config = dict(
    num_hidden_layers=13,
    hidden_size=512,
    n_experts=32,
    experts_per_token=2,
    d_expert=128,
    d_shared_expert=0,
    hidden_act='clamped_swiglu',
    moe_layers=[2, 3, 4, 5, 6, 7, 8, 9, 10, 11, 12],
    router_score='sigmoid',
    normalize_top_k=True,
    routed_scale=1.0,
    balance_loss=0.0174,
    balance_bias=False,
    router_noise=0.3,
    router_bias=True,
    init_std_router=0.0165,
    lr_router=0.000324,
    vocab_size=32000,
    norm='rmsnorm',
    norm_eps=1e-05,
    tie_word_embeddings=False,
    optimizer='soap_variant',
    learning_rate=0.00502,
    max_grad_norm=2.0,
    batch_tokens=[65536, 131072, 262144],
    max_seq_len=1024,
    train_tokens=613600000,
    max_steps=6672,
    dataset='wikipedia_en',
)
Below are experts of layer 7 (counted from 0) of a mixture-of-experts language model. Rows are named router (the router's row for the expert) and show model dimensions 384-511. Each number is 50 + 15 x the weight over its row's rms, rounded and kept within 0 to 99.
After each expert's rows: a language model's description of what the expert responds to; "mostly gets" lists some tokens that are sent to it at least half of the time. This comes from a sample of Wikipedia text that the model never trained on.

# expert 28
router:61 57 44 45 73 41 34 95 61 51 44 32 11 49 56 46 62 60 41 45 42 40 42 52 43 69 68 43 59 73 44 54 56 57 44 43 17 35 52 46 42 52 01 43 34 36 60 02 64 54 37 38 78 27 60 60 68 53 36 57 52 28 34 39 37 42 24 37 63 62 62 28 50 32 35 41 62 33 60 31 53 27 32 34 53 52 71 30 58 38 32 46 57 57 45 50 72 31 55 57 57 57 69 39 67 76 46 56 59 58 65 62 47 36 39 53 59 29 85 51 21 78 38 51 54 62 15 47
Head nouns closing a noun phrase after a determiner, often media or sports things, such as film, album, game, song, and pronouns him, them.
mostly gets: " game", " song", " film", " him", " football", " them"

# expert 9
router:04 51 62 45 56 44 39 13 42 43 68 32 48 31 29 46 29 60 60 46 23 23 63 63 48 40 49 33 45 49 50 60 25 53 38 47 47 37 25 33 54 68 45 55 22 43 49 43 36 52 49 45 70 41 60 36 63 68 47 55 43 38 04 30 42 46 52 60 41 54 50 50 43 74 60 53 54 50 50 47 64 32 41 75 74 60 45 35 36 74 57 47 47 85 45 24 58 22 38 30 55 62 61 67 45 78 38 64 69 67 38 32 33 45 56 72 35 43 75 66 32 64 30 71 53 58 50 34
Full stops closing sentences or abbreviations before a new capitalized sentence, plus section markers == and connectives like but, However.
mostly gets: ".", " de", " ==", " but", ").", " ==="

# expert 26
router:36 52 60 56 68 50 54 32 36 39 56 59 49 45 34 48 60 46 63 53 59 42 35 44 44 43 40 68 62 75 47 53 66 62 37 26 47 67 49 31 42 93 57 61 38 68 47 24 46 42 34 51 44 46 31 39 53 43 27 92 40 43 71 56 64 49 48 74 23 57 63 35 37 60 54 50 78 51 75 28 59 27 42 25 55 58 64 42 48 63 63 34 55 62 55 40 67 63 27 39 58 51 76 53 31 69 36 55 64 64 57 73 18 37 74 38 65 36 54 71 39 70 56 63 28 62 49 22
Word-final pieces such as -ing, -ly, -ed, -ton, -land, plus quantity words like all, both, number, high, total.
mostly gets: "ly", " all", " both", " high", " number", "land"

# expert 1
router:31 50 50 58 48 33 65 93 25 36 33 68 34 31 37 63 68 51 25 48 40 40 42 39 62 47 39 53 37 23 40 31 51 64 32 44 42 40 75 70 50 36 33 49 26 52 64 38 40 39 59 43 78 42 47 38 35 35 37 46 68 28 28 52 52 47 29 29 60 54 59 40 80 51 64 52 40 50 49 28 42 53 19 37 55 59 59 40 60 89 48 68 48 65 80 44 51 55 51 75 37 62 31 52 20 51 35 58 47 64 52 37 19 29 55 41 42 45 68 73 40 55 45 77 49 50 55 16
Articles and possessive determiners opening a noun phrase, plus the possessive s and modifiers inside it, such as a, an, his, their, 's.
mostly gets: " a", " an", " his", " her", " their", " its"

# expert 0
router:35 59 62 52 62 29 44 68 55 40 44 42 83 51 47 77 62 59 49 43 50 20 74 74 30 51 43 54 27 65 33 53 73 43 45 51 35 57 57 47 30 63 30 64 35 69 61 26 70 64 33 51 58 53 56 52 74 29 37 70 65 45 34 40 49 34 46 41 77 24 45 39 45 52 54 34 62 49 58 41 59 22 30 32 63 41 81 18 44 55 81 48 52 48 45 36 49 41 49 60 62 59 56 38 53 44 33 37 51 43 56 73 35 33 77 41 61 35 71 71 40 61 48 55 56 49 43 24
Short pieces inside or ending uncommon words and names, often plural s or endings like -ers, -es, e.g. fu-s-uma, Element-s, draw-s.
mostly gets: "ens", "is", "der", "nis", "ers", "les"

# expert 23
router:33 73 48 27 67 51 54 62 35 85 46 64 50 66 17 51 29 53 55 52 51 38 32 59 55 50 54 44 51 59 17 31 47 39 45 41 24 57 21 52 67 32 52 69 14 46 28 35 74 61 70 36 70 32 52 45 26 38 60 41 48 36 42 39 64 48 69 60 52 23 66 70 43 50 43 62 48 67 53 21 43 07 41 31 40 82 52 40 21 60 48 38 43 77 41 50 65 49 38 57 30 59 44 43 28 28 21 51 54 71 08 50 50 64 50 51 62 29 43 50 43 48 57 60 67 68 67 61
Newlines before section headings, list-item dashes, opening quotation marks, slashes, parentheses and math delimiters such as $$.
mostly gets: " \"", "/", "–", "(", " '", " $"

# expert 5
router:64 45 45 67 58 57 44 43 38 52 51 29 56 44 27 72 61 56 59 40 61 17 59 53 60 59 47 21 77 66 50 56 66 68 47 30 44 38 65 53 34 79 42 63 54 57 64 36 50 71 81 48 52 43 55 20 44 22 60 59 38 42 60 43 45 50 74 15 30 44 71 27 50 23 70 60 91 43 51 74 52 44 52 38 70 27 58 51 74 71 68 38 42 74 59 39 47 27 51 64 29 53 34 46 46 55 52 72 55 42 36 68 68 56 45 83 85 49 84 53 65 61 56 28 49 68 50 33
Vowel-final word pieces inside names and foreign words, often Italian or Spanish, such as Copp-a, Petrakov-o, San, La, -ina.
mostly gets: "o", " La", " San", "ia", "na", "ni"

# expert 6
router:46 67 57 54 50 57 55 61 57 44 68 36 51 35 52 55 49 48 29 35 54 08 50 70 27 36 47 41 57 54 39 46 73 78 38 22 50 20 56 50 43 50 53 66 48 43 44 17 37 49 29 42 64 47 57 48 77 32 30 49 63 44 41 56 87 48 67 51 25 19 56 35 44 60 44 55 62 25 67 32 57 44 55 44 57 41 62 34 33 64 54 39 43 57 51 13 56 36 48 49 59 75 57 28 56 45 53 75 38 56 47 66 38 45 68 60 71 26 42 68 30 63 52 74 20 62 51 47
Middle pieces of foreign names (Polish, Finnish, Thai, Turkmen), digits in tables and ISBNs, and non-Latin script bytes, e.g. Kek-kon-en, 1,304,557.
mostly gets: " JPL", " Daniel", "学", " Votes", "31", "92"

# expert 11
router:45 52 73 40 41 66 43 48 40 51 52 24 43 39 67 81 41 56 51 22 46 12 69 57 40 39 50 24 70 45 46 53 62 44 41 36 42 16 75 40 61 59 44 52 33 39 46 15 63 80 45 54 64 60 51 38 72 40 34 35 34 15 26 38 57 67 68 73 31 25 72 60 73 49 64 37 45 62 69 44 47 30 47 54 67 41 73 28 45 52 76 54 49 59 66 22 35 69 66 63 39 52 38 30 44 59 37 55 65 64 56 68 41 57 56 50 77 60 58 67 58 72 39 49 50 53 47 42
Colons ending field labels in infobox and list entries, such as "Class:", "License:", "Occupation(s):", plus US state names and "on".
mostly gets: ":", "):", "On", " California", " York", " Ohio"

# expert 2
router:51 39 52 54 51 25 73 52 38 51 68 31 57 49 44 56 66 61 51 36 67 41 55 59 22 48 56 47 50 50 61 25 61 48 52 39 59 37 54 28 44 25 47 54 31 52 50 26 52 38 46 56 69 63 60 40 68 52 54 67 68 34 27 43 72 61 60 46 38 11 66 38 60 32 40 23 73 47 99 56 48 48 49 46 64 57 57 27 49 78 47 34 47 69 53 38 65 50 60 51 53 83 63 13 39 78 27 44 54 67 46 44 18 37 66 51 26 49 53 57 49 68 18 65 28 49 39 51
En/em dashes, pipes, slashes and backslashes in tables and sports results, e.g. "Silver medal – second place", "v", "vs", year ranges.
mostly gets: " –", " —", "born", " \\", "–19", " v"

# expert 21
router:24 53 67 43 24 36 49 48 70 64 64 47 43 53 41 64 25 68 43 65 57 50 73 34 59 51 51 61 66 65 38 43 49 48 53 62 48 61 35 45 48 46 63 64 20 13 44 63 19 52 58 34 70 46 50 53 78 42 41 46 39 56 29 61 30 42 43 43 50 63 60 38 68 84 54 36 55 22 45 36 49 57 20 46 59 57 68 13 43 42 70 39 51 68 40 71 60 27 33 41 44 52 41 47 32 44 41 29 75 67 42 55 41 00 60 72 36 42 89 55 36 44 58 42 28 68 44 38
Frequent prepositions and copulas mid-sentence in prose, such as of, in, was, is, for, at, e.g. coat of arms, start of the season.
mostly gets: " was", " are", " is", " been", " for", " into"

# expert 27
router:49 31 42 57 58 61 28 56 57 28 38 31 53 30 58 83 50 70 44 35 58 35 67 36 48 56 63 52 73 56 51 24 32 77 25 40 54 17 57 45 38 71 57 51 59 55 51 47 59 62 23 57 76 50 72 41 42 48 43 65 45 48 53 54 41 69 62 47 30 57 73 30 54 49 59 52 69 57 37 38 36 48 44 30 75 46 90 58 61 67 56 73 50 69 35 34 58 30 46 22 58 54 56 45 64 52 32 24 51 47 80 41 43 55 72 36 31 51 78 60 33 52 38 47 15 64 46 24
Line breaks ending infobox fields, headings and table rows, plus opening parentheses and === heading markers.
mostly gets: " (", " ===", " re", " (1", " (18", " (2"

# expert 13
router:34 45 53 56 49 55 27 51 32 58 44 49 44 51 31 54 52 55 54 36 79 35 44 54 56 50 15 41 63 56 47 34 67 38 49 58 52 53 60 53 66 42 54 56 31 34 69 28 59 56 37 32 55 53 59 40 74 45 62 69 51 37 50 40 70 54 68 60 47 20 70 58 63 64 70 52 53 59 68 42 52 60 56 45 63 36 66 19 58 76 54 40 70 55 51 39 52 47 53 57 34 54 38 45 30 54 43 46 53 75 40 73 58 50 64 57 49 54 41 57 37 66 49 82 36 55 74 25
The auxiliaries has, have and had before been, and a, together with may and need, plus mid-word pieces like or and byte fragments of non-Latin script.
mostly gets: " have", " had", " has", "or", " having", " least"

# expert 8
router:46 64 36 61 32 63 58 36 25 42 54 49 40 38 52 56 31 45 38 28 32 33 55 73 30 22 37 64 73 51 19 54 81 25 38 48 29 37 75 56 65 34 38 45 35 47 50 15 41 43 54 61 64 31 71 49 50 52 57 53 57 31 60 60 67 56 47 20 46 56 75 40 36 73 60 46 56 45 73 67 44 09 41 59 94 58 57 14 41 70 56 39 28 61 26 44 50 40 34 18 61 63 31 37 56 53 39 59 58 62 47 42 33 43 75 55 74 52 53 58 27 45 48 61 27 59 53 33
Final word pieces of ordinary English words and acronyms, such as strif-e, van-e, -age, -ation, -ion, plural -s.
mostly gets: "e", "age", "re", "ion", "ge", "ate"

# expert 29
router:38 90 51 45 50 39 22 52 47 55 52 38 45 53 70 43 61 45 35 47 53 41 74 45 34 22 43 50 45 51 58 43 43 55 42 25 48 09 60 47 23 44 31 63 48 69 61 43 37 51 60 37 52 51 69 47 67 28 56 65 58 64 39 30 82 57 58 45 37 21 82 35 39 67 38 67 71 66 79 40 53 34 47 39 54 48 55 28 40 73 46 28 70 65 69 17 46 32 23 39 42 71 67 34 30 64 45 62 72 50 43 33 29 40 42 66 59 36 50 61 41 84 34 46 14 34 36 46
Infobox field names such as Born, Died, Location, Website and Coordinates, unit abbreviations ft, mi, km, and word-initial pieces.
mostly gets: " mi", " ft", " Coordinates", " Website", "′", " Am"

# expert 30
router:49 58 55 67 48 51 51 69 34 50 65 40 47 52 36 61 49 51 55 38 33 32 64 55 46 43 44 42 44 61 33 49 60 47 38 47 55 24 84 56 44 51 48 62 46 51 51 00 46 46 51 62 58 53 32 45 72 47 41 77 55 33 38 57 70 50 57 59 55 19 51 51 40 45 31 65 63 49 50 52 54 09 33 60 67 21 75 31 37 83 66 52 41 68 49 00 67 31 62 52 51 47 46 23 32 43 42 54 56 60 42 52 29 49 79 71 64 42 43 59 42 75 56 78 33 56 61 32
Month names in dates (March, October) and closing quotes or parentheses after titles and names, e.g. "Blame It on the Radio".
mostly gets: " March", " May", " October", " August", " June", " January"

# expert 4
router:39 27 40 39 53 63 21 83 68 49 59 35 41 44 47 53 38 77 50 51 43 29 70 49 38 70 51 51 59 43 29 27 70 39 42 62 47 45 44 72 48 38 41 59 51 40 49 34 76 56 42 63 55 31 62 28 62 68 61 44 53 42 45 83 59 54 60 57 45 44 48 58 55 83 46 40 48 64 60 36 62 77 42 52 49 65 45 71 40 66 52 62 40 83 72 11 55 63 37 66 43 70 62 24 46 63 38 52 49 57 24 32 29 45 36 63 62 46 56 62 64 84 55 73 50 70 27 47
Single letters or short fragments inside or at the start of names and rare words, often capitals, such as Al-b-right, Con-d-oleezza, k-p-c.
mostly gets: " P", " K", " F", " L", " T", " C"

# expert 15
router:54 50 35 69 53 49 39 70 47 59 56 34 58 80 68 56 46 65 56 46 25 20 41 57 54 50 61 61 35 59 22 62 70 73 64 61 65 32 56 46 46 56 48 58 49 43 50 55 68 50 68 48 64 88 29 51 72 50 33 47 53 43 50 58 25 46 33 49 32 31 65 33 55 53 06 27 39 72 73 24 62 30 30 57 52 61 63 67 39 57 63 61 54 45 64 46 76 47 62 27 37 63 58 26 63 71 57 38 72 46 52 40 48 46 40 58 66 42 51 64 43 65 32 84 16 56 52 51
Years and numbers in dates, birth lines and infoboxes (1964, 2025), plus that, which, who, when, where introducing clauses.
mostly gets: " that", " which", " who", " years", " where", " when"

# expert 3
router:42 77 60 64 58 41 35 68 45 61 69 38 32 43 49 62 68 61 51 54 64 15 72 51 38 33 41 44 50 50 49 39 76 49 36 33 35 12 46 66 68 28 41 57 46 55 57 33 71 58 39 35 81 48 62 30 62 48 46 62 51 58 46 49 62 54 64 62 40 30 61 32 44 64 26 53 66 67 74 63 31 47 34 57 77 34 54 18 27 75 58 25 54 68 48 23 26 34 42 69 48 48 23 24 52 67 23 57 50 68 56 45 17 61 67 54 51 43 42 39 50 64 39 61 24 49 22 50
First pieces of capitalized names, titles and terms, often after the or a list label, e.g. Al-, Me(diterranean), King, President, Department.
mostly gets: " Re", " Al", " Me", " Man", " De", " Men"